Weights of a small mixture-of-experts language model, trained from scratch on English Wikipedia.
Size: 9 layers, width 192, 49M parameters.
Training: a variant of Adam for the experts, 789M tokens, 6023 steps.
Below are experts of layer 6 (counted from 0) of a mixture-of-experts language model. Rows are named router (the router's row for the expert), gate (a neuron's input weights, with its number), up (a neuron's input weights, with its number) and show model dimensions 160-191. Each number is 50 + 15 x the weight over its row's rms, rounded and kept within 0 to 99.
After each expert's rows: a language model's description of what the expert responds to. This comes from a sample of Wikipedia text that the model never trained on.

# expert 40
router:47 58 65 49 55 40 30 60 13 20 48 57 44 40 67 66 50 85 32 57 48 43 68 53 44 63 40 69 74 57 78 56
gate0:35 62 46 67 14 69 50 38 55 52 39 75 76 37 53 70 85 49 60 64 59 29 66 59 69 35 52 32 58 53 56 49
up0:99 54 52 61 37 60 25 64 58 56 29 56 64 39 43 62 71 54 55 42 67 37 59 32 47 49 46 53 55 56 53 49
gate1:54 49 38 54 49 63 66 56 48 58 45 57 72 54 77 57 47 59 31 46 46 68 38 36 63 47 66 70 61 44 55 57
up1:46 99 49 46 54 37 37 57 52 59 60 58 39 74 48 38 49 25 57 41 64 68 54 56 60 37 09 24 64 62 66 14
gate2:54 46 33 29 53 38 39 47 58 56 46 70 50 46 42 45 67 61 53 66 66 50 28 37 39 65 53 77 53 62 56 32
up2:68 70 99 31 47 28 39 38 70 32 59 44 37 43 23 51 26 42 56 29 75 33 48 61 70 56 46 41 35 50 72 66
gate3:32 54 81 59 58 65 64 34 51 56 63 44 61 32 62 38 39 60 64 27 17 20 28 28 65 36 36 67 59 18 36 50
up3:41 46 86 99 55 80 77 55 53 48 45 50 40 23 46 29 36 59 64 46 33 27 32 52 74 43 53 52 69 56 28 66
gate4:43 53 60 63 44 36 53 60 49 57 48 59 59 85 52 45 61 65 57 64 42 39 31 44 60 46 48 53 76 53 55 80
up4:48 49 50 47 99 66 58 45 53 46 28 77 71 72 45 53 43 54 37 75 41 02 59 45 41 70 47 49 55 55 48 47
gate5:53 39 50 32 57 40 40 84 40 47 41 36 49 43 35 55 47 63 44 40 39 59 76 64 30 66 34 38 52 53 48 53
up5:48 44 62 43 31 99 46 60 38 64 44 54 20 43 41 25 48 48 37 66 32 69 62 73 48 53 51 36 54 63 69 75
gate6:51 41 37 49 22 73 40 52 55 60 68 79 66 24 52 20 43 48 58 48 54 54 48 69 49 27 32 74 35 77 62 44
up6:41 61 76 29 58 43 99 21 43 56 65 28 53 51 40 53 52 53 64 47 55 52 50 74 63 65 65 48 45 47 43 64
It responds to: Determiners and row starts

# expert 22
router:37 16 20 51 29 50 52 14 44 22 78 50 62 54 62 68 55 46 36 49 41 55 59 34 42 55 40 63 53 31 41 30
gate0:45 37 87 32 67 64 58 32 72 62 50 60 63 54 26 53 45 65 93 60 61 45 47 52 57 63 58 64 64 53 31 45
up0:99 39 73 79 61 21 51 55 43 47 56 28 32 47 06 41 24 56 90 29 45 51 52 58 31 30 65 76 64 49 60 31
gate1:35 29 39 67 67 58 64 38 38 39 59 56 48 62 68 89 36 63 37 34 75 73 69 65 50 46 66 60 46 51 54 57
up1:52 99 58 85 32 52 61 52 51 56 56 77 57 50 85 46 53 65 42 52 51 32 29 21 34 18 60 24 54 40 35 38
gate2:64 16 47 53 52 48 65 37 36 56 45 77 52 22 46 51 46 57 43 64 60 32 40 44 37 42 57 39 25 49 25 66
up2:49 54 99 45 35 50 44 53 50 59 33 46 12 66 47 62 37 63 54 49 49 64 47 62 87 62 39 67 36 61 50 40
gate3:48 65 66 48 43 41 32 72 89 57 80 62 57 54 52 36 18 47 53 41 64 35 53 28 59 34 46 42 80 58 45 45
up3:63 15 68 99 56 37 61 33 35 65 27 55 73 27 45 55 93 56 73 72 45 46 63 59 47 76 55 52 49 44 41 58
gate4:70 29 43 23 43 45 49 46 46 72 56 37 62 70 58 66 50 21 69 52 59 49 64 65 60 41 49 57 38 52 62 26
up4:56 51 54 36 75 61 25 73 59 71 47 77 42 45 38 26 74 55 40 77 42 68 23 48 43 49 37 36 50 60 73 47
gate5:53 51 57 69 65 53 40 30 61 70 61 49 54 52 54 43 47 31 52 19 31 56 45 45 38 80 63 65 65 29 50 42
up5:50 48 62 38 44 99 40 50 13 40 54 52 54 30 39 56 30 48 56 58 26 47 29 44 36 30 48 39 40 48 16 71
gate6:45 27 81 53 82 64 59 39 45 59 37 44 32 54 35 63 68 55 43 51 39 73 58 55 46 70 59 50 68 52 57 57
up6:61 68 43 62 30 50 87 65 57 46 59 46 76 41 66 38 40 67 54 50 40 34 30 70 63 50 50 46 47 49 32 59
It responds to: Chart and results tables

# expert 1
router:38 32 46 39 45 50 82 31 52 46 30 48 39 58 44 47 42 33 51 32 44 44 58 68 77 28 36 62 64 44 49 34
gate0:60 45 61 74 62 53 30 54 54 50 55 71 72 47 17 75 64 66 54 43 23 74 46 60 60 65 67 58 40 28 59 72
up0:99 76 33 31 49 66 56 51 22 31 49 46 85 68 40 59 41 56 64 38 71 22 33 41 45 65 49 72 53 58 44 48
gate1:46 58 77 85 43 64 61 61 32 25 40 67 34 55 39 59 40 40 14 52 29 32 51 50 36 49 57 52 58 62 33 39
up1:52 99 70 71 73 71 62 61 17 23 44 63 36 63 78 66 47 50 36 50 51 33 53 35 39 54 42 40 49 65 41 41
gate2:84 51 41 58 92 53 45 37 41 52 35 55 68 51 26 72 59 38 31 59 44 66 45 39 54 48 59 67 45 57 65 43
up2:26 61 93 61 65 65 41 52 55 53 54 69 38 57 36 43 49 43 30 69 65 53 64 33 37 57 61 65 52 79 35 40
gate3:45 51 43 50 54 56 58 30 38 65 53 58 37 76 60 46 74 85 54 53 49 36 41 75 56 51 33 39 55 66 50 49
up3:32 53 54 99 50 53 27 53 38 39 41 59 29 24 64 72 40 49 56 36 54 43 33 15 43 51 52 62 51 59 57 27
gate4:43 32 58 73 52 36 50 40 65 66 48 41 48 46 68 14 35 58 70 45 62 57 34 66 48 57 69 27 51 83 45 55
up4:32 44 61 73 95 27 70 38 39 05 47 61 48 69 57 38 43 46 74 68 58 46 71 62 53 48 20 64 61 30 55 48
gate5:66 70 35 49 48 58 42 67 59 60 52 34 54 50 04 60 24 30 25 40 48 10 66 29 45 50 39 71 31 61 57 57
up5:25 49 64 50 34 99 54 39 60 53 52 63 57 66 34 78 39 36 44 41 27 40 57 35 62 66 58 72 40 36 51 31
gate6:52 36 49 43 44 69 53 39 38 60 43 35 51 41 39 47 47 54 84 58 42 37 54 41 42 49 47 59 44 55 76 71
up6:32 47 65 47 43 40 99 37 49 52 41 26 45 62 48 60 71 17 67 64 51 45 60 73 57 61 52 47 69 70 41 64
It responds to: Vowel-r word pieces

# expert 61
router:51 48 52 24 22 60 23 80 37 30 71 71 37 82 60 13 31 52 57 54 70 51 46 41 56 76 67 77 29 78 70 45
gate0:58 51 69 46 65 39 59 40 62 59 26 50 57 49 62 42 54 45 49 29 50 38 36 57 64 40 40 53 72 45 40 27
up0:99 72 38 39 35 50 51 53 71 58 55 51 34 27 44 62 66 23 59 72 36 60 52 56 57 50 61 36 38 46 54 51
gate1:47 48 60 49 41 56 53 38 57 46 33 70 83 42 37 52 49 67 58 44 62 41 11 48 25 36 49 48 55 34 41 52
up1:44 84 70 51 72 06 42 26 46 49 61 55 45 65 35 47 38 45 71 25 39 51 61 61 38 59 47 47 66 57 50 38
gate2:62 43 55 49 53 20 70 49 66 29 40 42 58 32 36 45 70 46 42 43 33 47 48 64 55 52 68 15 61 35 44 43
up2:22 63 99 52 54 45 59 59 33 70 47 55 47 46 52 58 50 58 37 36 46 37 30 60 26 26 47 72 69 47 66 52
gate3:45 55 62 44 57 24 61 28 70 87 27 82 41 36 34 58 68 70 44 30 51 62 32 50 38 71 52 40 50 58 44 74
up3:41 26 57 98 24 54 60 32 46 55 39 25 55 52 50 74 46 60 25 72 41 80 66 55 66 25 54 35 47 57 26 62
gate4:38 42 47 40 58 61 43 43 48 56 47 70 46 27 37 58 38 37 53 37 39 52 51 45 52 35 37 43 47 41 40 59
up4:59 49 55 81 95 44 67 62 52 52 43 31 46 79 49 54 69 60 38 67 49 59 49 66 55 59 48 49 52 46 55 52
gate5:41 67 61 73 42 31 72 74 88 46 31 70 31 39 39 51 42 50 43 62 41 67 55 67 58 43 39 40 30 58 15 63
up5:41 47 79 47 40 95 76 67 73 45 72 34 53 30 40 63 47 31 49 64 33 58 54 72 31 53 26 64 54 48 60 77
gate6:46 60 50 55 47 58 67 55 41 53 68 26 31 48 71 57 71 21 41 51 48 44 75 64 62 35 55 49 51 77 53 66
up6:41 19 50 33 47 31 97 32 71 41 44 81 67 63 35 51 45 59 77 50 42 56 29 41 28 63 38 65 55 20 62 51
It responds to: Date and number digits

# expert 27
router:25 69 69 58 57 70 44 42 53 47 58 46 25 28 46 58 35 33 40 51 63 44 76 47 52 54 34 57 38 68 57 74
gate0:75 54 80 55 76 82 43 65 63 33 77 52 61 41 58 64 40 58 41 75 52 47 54 37 59 34 28 53 41 68 45 49
up0:99 56 57 31 60 39 48 50 41 61 57 37 55 44 38 37 50 56 58 35 41 63 68 57 59 78 55 67 99 52 34 69
gate1:64 58 36 56 16 53 38 58 60 28 28 44 53 69 55 54 47 42 67 29 55 70 14 37 69 55 47 40 83 30 51 43
up1:49 99 35 45 24 69 33 60 60 40 18 39 58 69 64 50 36 54 53 34 69 47 46 33 60 37 39 56 62 48 41 36
gate2:68 54 47 44 33 42 80 64 43 51 42 59 34 49 53 43 67 56 45 30 30 49 54 59 41 32 54 58 45 46 27 45
up2:59 56 98 45 54 45 28 36 77 31 49 53 71 34 39 23 53 56 45 68 47 65 42 46 60 69 49 42 49 65 86 53
gate3:44 74 41 77 63 70 63 52 56 54 27 54 40 35 72 62 78 85 56 32 41 68 34 39 40 51 56 48 32 42 41 77
up3:40 69 56 96 62 51 50 29 66 51 46 50 62 47 76 62 70 62 64 30 67 48 52 46 60 61 73 61 38 60 43 72
gate4:62 72 56 30 64 49 55 45 90 44 53 26 33 43 31 64 43 69 39 82 56 65 51 63 70 40 37 25 53 50 30 35
up4:52 42 40 49 99 46 48 46 07 40 42 63 67 43 71 35 46 25 42 24 35 27 45 33 45 62 56 64 58 51 57 35
gate5:29 25 46 60 20 48 46 45 61 23 43 54 50 65 52 58 58 56 63 25 33 75 55 51 55 54 69 55 42 51 33 40
up5:45 56 74 52 41 99 68 55 50 41 48 78 58 60 35 77 45 64 68 58 28 41 68 78 49 81 70 34 56 65 64 44
gate6:67 31 38 43 64 48 23 75 43 69 42 20 68 25 32 57 59 43 50 50 49 52 34 66 39 23 70 40 61 14 35 24
up6:27 27 29 49 71 41 95 77 47 67 53 48 32 40 87 48 69 40 22 34 58 54 40 59 42 13 46 54 51 18 63 45
It responds to: Table cell numbers

# expert 20
router:63 32 31 32 51 37 67 56 74 75 53 61 29 29 56 44 50 25 29 61 40 15 61 32 40 37 49 56 64 61 46 26
gate0:44 64 61 54 83 56 73 52 52 46 66 46 64 62 28 84 42 55 59 48 53 50 55 99 50 43 54 44 46 26 40 32
up0:87 25 28 36 32 05 33 34 34 66 47 58 58 42 44 48 45 44 49 65 52 36 41 27 66 40 43 45 33 57 64 49
gate1:43 76 53 45 41 30 71 51 23 53 56 68 24 77 50 64 45 45 25 63 38 40 40 65 46 42 45 59 70 52 75 69
up1:58 70 61 65 26 64 78 62 38 38 44 51 23 72 54 61 17 60 58 59 45 35 14 61 54 19 61 42 53 60 70 50
gate2:67 79 47 46 33 27 62 81 61 61 60 47 47 45 48 37 61 67 57 39 46 72 47 45 42 45 54 41 53 59 63 52
up2:37 55 96 49 63 53 54 36 56 42 67 61 61 35 46 32 51 51 29 79 78 43 57 43 53 37 55 68 52 59 62 54
gate3:54 52 48 66 31 42 47 66 58 54 13 65 22 65 58 56 60 34 52 52 34 50 29 19 39 39 50 40 44 53 30 29
up3:27 38 85 99 44 68 51 50 62 64 46 49 69 35 47 59 33 53 44 61 57 42 56 44 50 42 60 65 57 38 51 47
gate4:37 64 59 71 65 52 42 44 64 46 43 12 58 31 45 76 70 47 51 47 24 56 34 35 51 66 58 63 48 30 48 53
up4:26 49 60 69 99 66 60 33 54 52 50 32 85 36 30 63 66 63 59 45 58 43 54 39 57 58 76 45 72 36 64 62
gate5:53 68 69 80 46 41 39 35 65 71 42 49 57 38 34 57 50 48 50 52 25 63 18 66 36 62 26 72 61 48 72 41
up5:53 34 76 59 59 99 58 44 42 59 38 53 64 60 47 42 52 60 49 42 39 46 39 49 42 38 43 66 52 48 73 80
gate6:46 45 65 51 31 55 53 50 54 25 47 62 50 55 59 56 56 67 50 63 46 63 34 82 33 71 63 35 52 50 38 50
up6:65 48 31 52 50 43 98 52 36 68 55 53 59 59 67 43 40 36 49 52 72 32 57 31 54 57 61 64 72 58 62 51
It responds to: Date ranges and succession

# expert 0
router:76 57 37 57 63 74 38 57 70 48 87 33 28 32 65 33 42 54 65 78 62 28 57 32 64 43 38 58 27 68 79 70
gate0:58 68 54 21 63 77 49 65 59 67 47 48 53 72 40 67 21 56 63 59 64 57 52 50 61 63 52 43 54 63 45 62
up0:99 71 60 35 46 81 39 67 57 32 58 53 24 51 72 52 35 60 45 72 44 55 52 38 59 45 31 42 53 61 56 79
gate1:58 63 44 47 56 58 57 67 48 42 51 55 48 67 42 31 50 54 55 42 45 49 33 63 44 57 34 76 46 49 52 69
up1:42 99 52 54 76 36 49 54 52 30 61 50 45 51 51 40 55 70 61 66 37 48 41 57 41 58 57 44 56 68 63 72
gate2:34 53 74 36 74 24 69 28 61 51 50 57 91 78 34 60 27 55 49 69 60 54 63 79 37 54 50 61 55 43 57 28
up2:54 38 99 51 73 42 68 40 41 49 53 71 51 54 20 43 32 41 43 56 48 59 65 79 35 44 53 38 49 38 40 53
gate3:67 54 56 52 50 29 55 39 66 41 51 46 43 38 39 59 60 41 67 44 60 67 44 79 58 32 31 53 76 59 36 43
up3:61 62 47 99 47 43 25 51 44 57 40 56 32 58 53 67 43 41 37 46 41 37 72 33 28 60 75 63 68 51 36 45
gate4:31 35 35 52 56 29 30 61 40 64 41 49 76 53 45 13 53 63 40 33 41 89 45 59 49 76 66 53 49 62 32 32
up4:67 40 68 47 99 40 56 56 47 20 48 60 59 32 42 40 53 27 24 79 69 65 46 67 39 41 44 56 34 48 46 73
gate5:34 56 41 58 43 47 33 51 59 60 43 53 36 55 57 35 36 59 29 20 41 56 50 62 37 42 45 57 49 21 50 41
up5:71 43 61 67 37 99 76 52 32 56 35 44 64 50 35 58 63 45 56 56 48 52 78 61 64 58 74 45 44 79 49 40
gate6:39 66 39 29 18 63 42 82 22 30 38 18 51 47 52 60 56 40 55 20 25 69 46 52 57 54 50 38 66 36 55 37
up6:61 58 61 78 60 40 69 64 85 42 63 38 60 62 05 38 31 68 41 56 50 65 62 41 51 76 46 54 52 69 47 59
It responds to: Table field separators

# expert 36
router:52 46 42 66 28 51 43 73 33 49 85 31 56 30 37 64 26 44 46 67 74 44 43 54 21 62 52 24 52 57 43 80
gate0:56 51 64 49 35 61 32 39 44 58 63 68 75 56 42 71 56 72 46 60 47 04 53 28 68 68 61 56 72 51 29 40
up0:99 56 29 40 42 48 50 52 48 63 53 47 60 62 56 50 46 24 38 34 36 64 52 61 44 32 52 54 26 40 60 70
gate1:53 55 49 71 47 61 54 56 65 69 69 48 48 68 22 48 25 66 67 66 51 46 55 44 68 45 62 36 67 58 48 56
up1:64 99 57 72 47 56 34 60 48 18 81 46 35 47 48 41 38 78 61 68 45 52 55 45 38 35 68 28 62 71 22 54
gate2:55 69 64 50 55 93 38 69 57 70 71 58 38 48 46 39 35 41 52 49 46 45 38 32 50 35 73 62 48 91 66 73
up2:43 42 93 51 67 44 75 63 51 47 57 38 44 51 67 49 60 53 65 78 50 80 40 39 60 68 37 73 55 51 77 54
gate3:39 48 32 43 50 53 45 59 65 50 49 83 59 45 44 41 66 67 33 51 46 47 68 44 58 49 70 62 47 37 51 43
up3:51 53 67 80 45 67 65 41 73 65 42 64 54 44 72 28 26 81 50 50 53 47 57 51 66 55 30 46 50 42 49 56
gate4:50 40 31 44 49 67 69 69 57 54 57 31 31 38 13 62 59 43 36 43 31 88 57 42 60 58 57 46 62 73 52 73
up4:63 13 37 69 99 34 42 54 49 25 43 48 29 54 43 69 68 65 63 56 51 53 54 59 27 61 57 54 70 73 56 61
gate5:74 53 38 56 60 56 49 48 43 45 42 41 67 55 69 51 50 88 40 46 40 51 38 48 37 60 82 44 53 46 51 75
up5:62 65 31 50 58 99 58 67 41 72 68 47 52 50 74 63 41 46 35 51 57 38 21 50 55 41 56 40 42 76 62 49
gate6:37 61 74 60 19 68 64 41 37 49 63 45 34 26 53 28 45 61 47 47 46 61 49 34 46 41 30 45 42 46 56 57
up6:74 45 49 64 40 52 99 46 38 47 60 44 54 44 42 32 46 53 54 71 55 33 60 24 33 34 38 45 37 47 47 42
It responds to: Verbs and linking words

# expert 25
router:42 31 61 50 34 45 44 43 63 29 79 50 62 32 50 45 61 29 33 30 80 51 65 43 16 34 48 55 58 38 67 45
gate0:71 73 52 62 61 20 65 44 48 24 65 47 36 49 35 58 75 42 35 41 49 37 51 44 43 65 46 31 56 44 43 48
up0:99 47 42 42 79 22 70 51 40 39 90 28 61 25 64 49 41 51 55 45 43 41 47 59 45 48 53 72 63 30 27 52
gate1:77 70 41 22 35 34 48 47 30 64 35 47 53 54 41 47 70 28 73 57 53 61 63 75 66 52 31 60 35 44 60 44
up1:42 73 54 64 43 70 54 42 54 51 74 60 60 64 20 65 35 54 75 41 50 23 47 43 48 30 56 69 46 69 63 44
gate2:31 70 83 48 30 35 67 71 52 48 34 46 52 44 60 76 65 43 36 52 44 74 30 63 75 46 23 52 25 77 37 46
up2:71 50 83 45 66 43 21 51 42 48 34 37 47 38 18 41 59 67 65 46 61 49 35 52 50 59 67 39 58 48 48 64
gate3:68 19 36 64 42 41 41 60 51 37 22 81 67 44 56 46 58 54 71 56 49 57 45 57 55 69 60 54 47 27 56 40
up3:57 20 47 99 40 32 38 49 60 36 56 68 66 29 77 39 53 54 53 58 59 61 53 49 48 56 59 41 46 26 61 51
gate4:58 74 46 22 45 24 45 70 47 35 52 45 68 50 63 45 56 61 53 12 37 71 38 68 65 30 45 09 29 47 36 50
up4:45 43 60 78 99 48 71 24 42 81 54 53 39 56 56 43 44 42 31 63 37 38 54 27 16 68 37 68 59 66 59 52
gate5:37 81 28 55 73 31 55 59 70 45 67 21 66 72 29 33 43 53 56 53 74 67 37 54 53 54 77 53 56 63 55 51
up5:36 50 40 27 43 99 38 57 43 37 56 35 55 54 43 78 51 47 56 61 62 68 68 46 53 34 39 38 46 80 53 54
gate6:72 43 52 50 31 44 59 56 56 39 32 48 37 37 45 53 57 69 59 60 42 60 24 64 49 46 60 27 60 50 55 47
up6:65 27 66 47 31 63 99 64 66 52 37 69 39 63 71 55 59 48 47 44 76 40 57 63 49 60 49 52 73 60 43 34
It responds to: Table spaces and separators

# expert 59
router:65 34 53 56 60 67 64 78 48 65 89 52 70 41 34 42 35 33 61 87 40 39 53 39 51 58 50 57 68 21 56 81
gate0:74 68 56 29 62 49 51 54 53 72 18 50 49 68 57 55 30 46 73 41 57 38 53 76 10 70 46 39 57 40 48 56
up0:92 37 48 77 36 36 46 40 40 32 73 37 37 39 54 57 72 46 24 52 32 76 43 26 67 42 60 54 28 63 43 49
gate1:66 47 43 26 36 41 59 72 33 52 56 68 66 64 57 49 41 42 56 28 42 37 68 45 71 51 76 63 47 29 22 51
up1:52 99 56 55 58 41 52 43 77 27 75 20 41 33 38 41 41 63 39 34 58 65 39 37 53 60 44 74 33 58 62 53
gate2:61 81 27 65 17 21 64 54 49 64 42 41 48 77 48 46 58 53 26 33 42 41 28 43 52 52 47 53 64 40 58 41
up2:45 62 99 48 31 34 51 80 45 58 60 41 57 60 33 33 46 58 47 50 36 53 55 37 77 42 32 68 59 47 24 47
gate3:37 37 52 40 48 82 66 51 64 46 63 53 69 74 57 35 45 75 50 50 72 60 46 75 47 55 54 61 60 46 40 50
up3:65 34 64 94 50 56 32 51 45 41 24 71 40 47 30 72 43 29 20 53 66 22 28 56 64 48 66 52 48 74 51 31
gate4:40 67 50 28 59 45 55 44 27 49 31 45 50 61 46 20 40 58 32 54 72 60 32 57 43 53 35 49 54 43 70 40
up4:57 44 51 50 93 55 51 55 45 48 46 53 41 51 58 79 49 32 64 49 54 61 54 58 64 64 69 56 38 60 32 51
gate5:61 53 51 26 60 51 62 52 48 61 59 38 24 42 68 52 55 56 39 28 60 78 30 43 24 32 42 49 41 60 52 64
up5:38 71 56 52 66 99 79 53 48 41 61 70 34 35 61 18 60 67 39 55 46 62 30 39 38 36 47 32 44 49 52 63
gate6:32 44 29 50 42 31 70 54 41 58 43 86 59 56 47 59 47 32 46 36 40 26 46 57 54 26 69 57 50 51 59 38
up6:36 61 35 51 79 44 98 43 35 49 42 41 38 77 46 48 34 71 37 65 55 27 64 26 85 55 70 32 59 40 41 57
It responds to: Prepositions and rank numbers

# expert 16
router:20 53 76 66 15 44 13 78 67 63 46 61 51 48 71 20 34 33 30 35 33 59 59 39 28 49 55 42 60 61 30 68
gate0:63 31 46 69 51 65 62 52 55 70 43 68 38 54 45 56 46 61 53 43 57 54 16 51 31 34 59 59 45 18 36 21
up0:94 52 48 40 57 17 73 24 23 01 44 46 82 43 27 49 75 64 54 47 46 59 52 52 75 33 33 31 48 68 49 53
gate1:53 29 56 50 41 50 63 73 56 86 48 61 48 38 27 63 35 41 42 46 29 57 51 55 70 60 51 21 69 77 45 36
up1:65 99 40 51 25 88 50 61 62 85 44 69 56 37 76 33 33 48 71 30 39 57 59 53 64 67 58 21 48 65 59 20
gate2:76 56 39 43 68 60 60 33 62 62 86 52 55 88 44 56 50 71 74 69 60 24 41 63 60 50 41 48 65 49 72 40
up2:36 55 99 30 47 49 54 43 67 39 69 41 48 29 39 29 45 24 43 58 74 52 77 41 62 55 68 71 64 44 52 30
gate3:55 42 69 45 64 67 64 21 32 40 37 54 57 62 64 23 36 56 44 63 47 34 23 16 54 62 56 42 58 52 57 31
up3:36 44 53 72 48 81 55 45 62 71 49 59 78 20 56 44 51 38 34 43 29 69 31 49 59 65 41 28 62 62 55 25
gate4:71 71 47 58 57 27 67 34 28 52 68 75 42 58 39 54 50 69 77 62 40 26 53 62 64 41 59 28 43 19 31 50
up4:61 89 46 60 99 39 61 37 36 52 66 76 68 72 47 63 46 73 48 65 26 46 69 45 48 23 71 32 44 24 31 50
gate5:49 54 56 28 50 41 63 67 62 55 57 61 39 31 16 67 55 67 43 53 18 49 51 52 47 32 26 34 58 42 29 49
up5:37 47 82 54 35 99 43 38 39 44 55 44 67 66 47 48 41 74 43 45 20 31 59 33 47 54 50 52 67 75 60 48
gate6:74 36 61 20 66 55 52 77 36 60 50 28 44 52 74 42 58 39 46 37 32 55 58 48 46 96 55 43 57 47 53 55
up6:73 26 45 51 54 72 99 58 63 48 72 53 16 42 70 82 81 43 52 65 54 81 47 57 41 65 68 42 51 54 65 45
It responds to: Table cell numbers

# expert 53
router:22 56 21 56 37 58 66 22 62 47 33 14 38 51 60 63 59 56 82 25 49 47 54 51 61 35 51 47 49 32 35 25
gate0:24 30 61 38 58 38 48 57 46 27 60 56 75 68 44 39 68 66 55 71 52 53 49 28 57 54 43 81 40 45 80 68
up0:99 34 33 69 42 91 64 51 62 58 51 64 57 37 32 49 63 51 41 12 38 56 52 57 42 38 41 40 31 71 38 50
gate1:58 58 37 45 54 78 60 36 46 66 59 48 48 56 51 84 57 75 48 34 54 39 49 53 49 48 19 35 67 57 63 41
up1:55 99 44 37 33 85 48 29 44 65 60 59 75 72 51 71 60 48 54 37 59 36 38 44 40 93 41 56 77 53 48 58
gate2:22 63 52 52 38 55 59 42 51 62 38 47 24 70 48 53 54 57 45 70 73 52 55 58 62 55 56 56 46 48 45 49
up2:48 57 99 31 50 32 54 51 50 20 66 24 64 66 45 68 55 78 65 29 34 50 40 49 44 24 45 37 32 57 61 56
gate3:46 56 39 51 35 63 27 72 43 21 63 35 02 56 81 38 42 49 44 84 47 61 25 60 50 37 40 54 39 44 47 54
up3:41 47 74 99 58 60 75 47 56 48 64 54 40 76 65 72 67 39 41 74 41 59 70 77 59 52 24 61 36 38 60 65
gate4:24 33 35 52 39 54 58 45 49 62 43 41 65 44 20 85 52 61 42 61 58 41 37 11 30 60 43 73 36 28 39 23
up4:43 37 48 43 99 65 51 50 41 33 41 61 55 52 47 64 33 64 37 28 38 67 63 58 72 38 55 40 12 50 59 65
gate5:52 22 43 53 31 43 42 51 53 27 42 39 56 28 37 55 60 49 40 47 62 64 54 10 44 61 76 69 65 52 63 16
up5:58 66 50 60 52 99 77 64 47 49 59 60 34 53 26 25 64 69 48 56 68 78 62 47 48 58 54 60 54 71 45 41
gate6:64 56 55 70 65 35 36 44 43 52 41 51 32 49 50 53 53 48 61 46 31 65 42 52 49 64 52 54 42 35 85 39
up6:43 24 72 49 31 40 99 36 49 59 52 50 68 25 27 25 45 45 21 48 39 83 51 40 31 89 48 22 26 43 31 46
It responds to: Mid-name syllables

# expert 9
router:57 51 54 56 64 42 32 35 69 61 49 61 37 48 40 34 60 50 58 68 80 50 54 55 66 70 67 34 40 63 56 42
gate0:63 51 58 66 60 34 75 40 55 28 53 52 17 73 63 69 22 64 31 73 36 52 34 51 58 65 73 39 35 33 49 46
up0:99 31 66 25 41 53 53 51 42 41 36 67 43 40 45 08 61 41 53 41 36 60 36 80 56 44 36 36 48 50 29 45
gate1:59 45 42 47 59 83 53 49 31 30 56 49 51 68 43 27 46 52 65 53 60 58 63 60 20 46 52 86 57 34 51 61
up1:46 99 35 51 43 42 40 58 53 43 48 66 46 57 62 67 38 33 13 36 42 63 50 47 57 48 51 33 48 66 52 45
gate2:47 32 60 64 31 52 20 52 51 47 37 61 60 68 42 67 43 50 80 57 45 56 31 50 34 46 73 53 52 70 56 61
up2:51 56 99 32 65 78 64 33 58 63 47 40 37 25 40 67 36 54 75 66 64 27 70 68 43 56 36 54 61 74 68 49
gate3:46 42 17 38 41 43 55 49 63 40 36 64 32 20 58 63 62 24 34 20 21 56 76 59 80 56 55 51 40 26 32 57
up3:64 53 32 88 42 65 45 44 61 61 41 57 50 00 48 66 45 29 47 38 42 63 60 53 55 41 64 49 33 47 16 55
gate4:59 20 54 47 44 61 41 60 49 33 58 55 68 59 44 34 23 62 37 26 40 28 75 39 63 54 65 52 64 46 69 64
up4:25 47 50 31 99 46 52 40 24 37 50 59 44 60 55 48 53 70 54 63 43 52 11 65 24 55 48 74 55 39 83 70
gate5:18 49 49 24 43 56 40 46 57 58 30 46 62 64 34 37 54 29 35 47 46 54 43 48 52 34 41 41 44 26 79 36
up5:86 40 30 29 44 99 30 49 55 41 64 35 51 52 66 44 56 51 31 49 41 44 68 59 74 42 47 35 54 60 73 47
gate6:58 24 61 36 51 40 51 25 46 56 51 71 46 49 40 21 43 54 50 64 50 48 35 35 50 45 67 64 63 68 56 54
up6:45 49 68 68 33 60 99 57 65 62 60 43 56 45 50 62 35 51 61 47 41 31 63 38 62 94 33 51 43 52 41 60
It responds to: List and navigation markup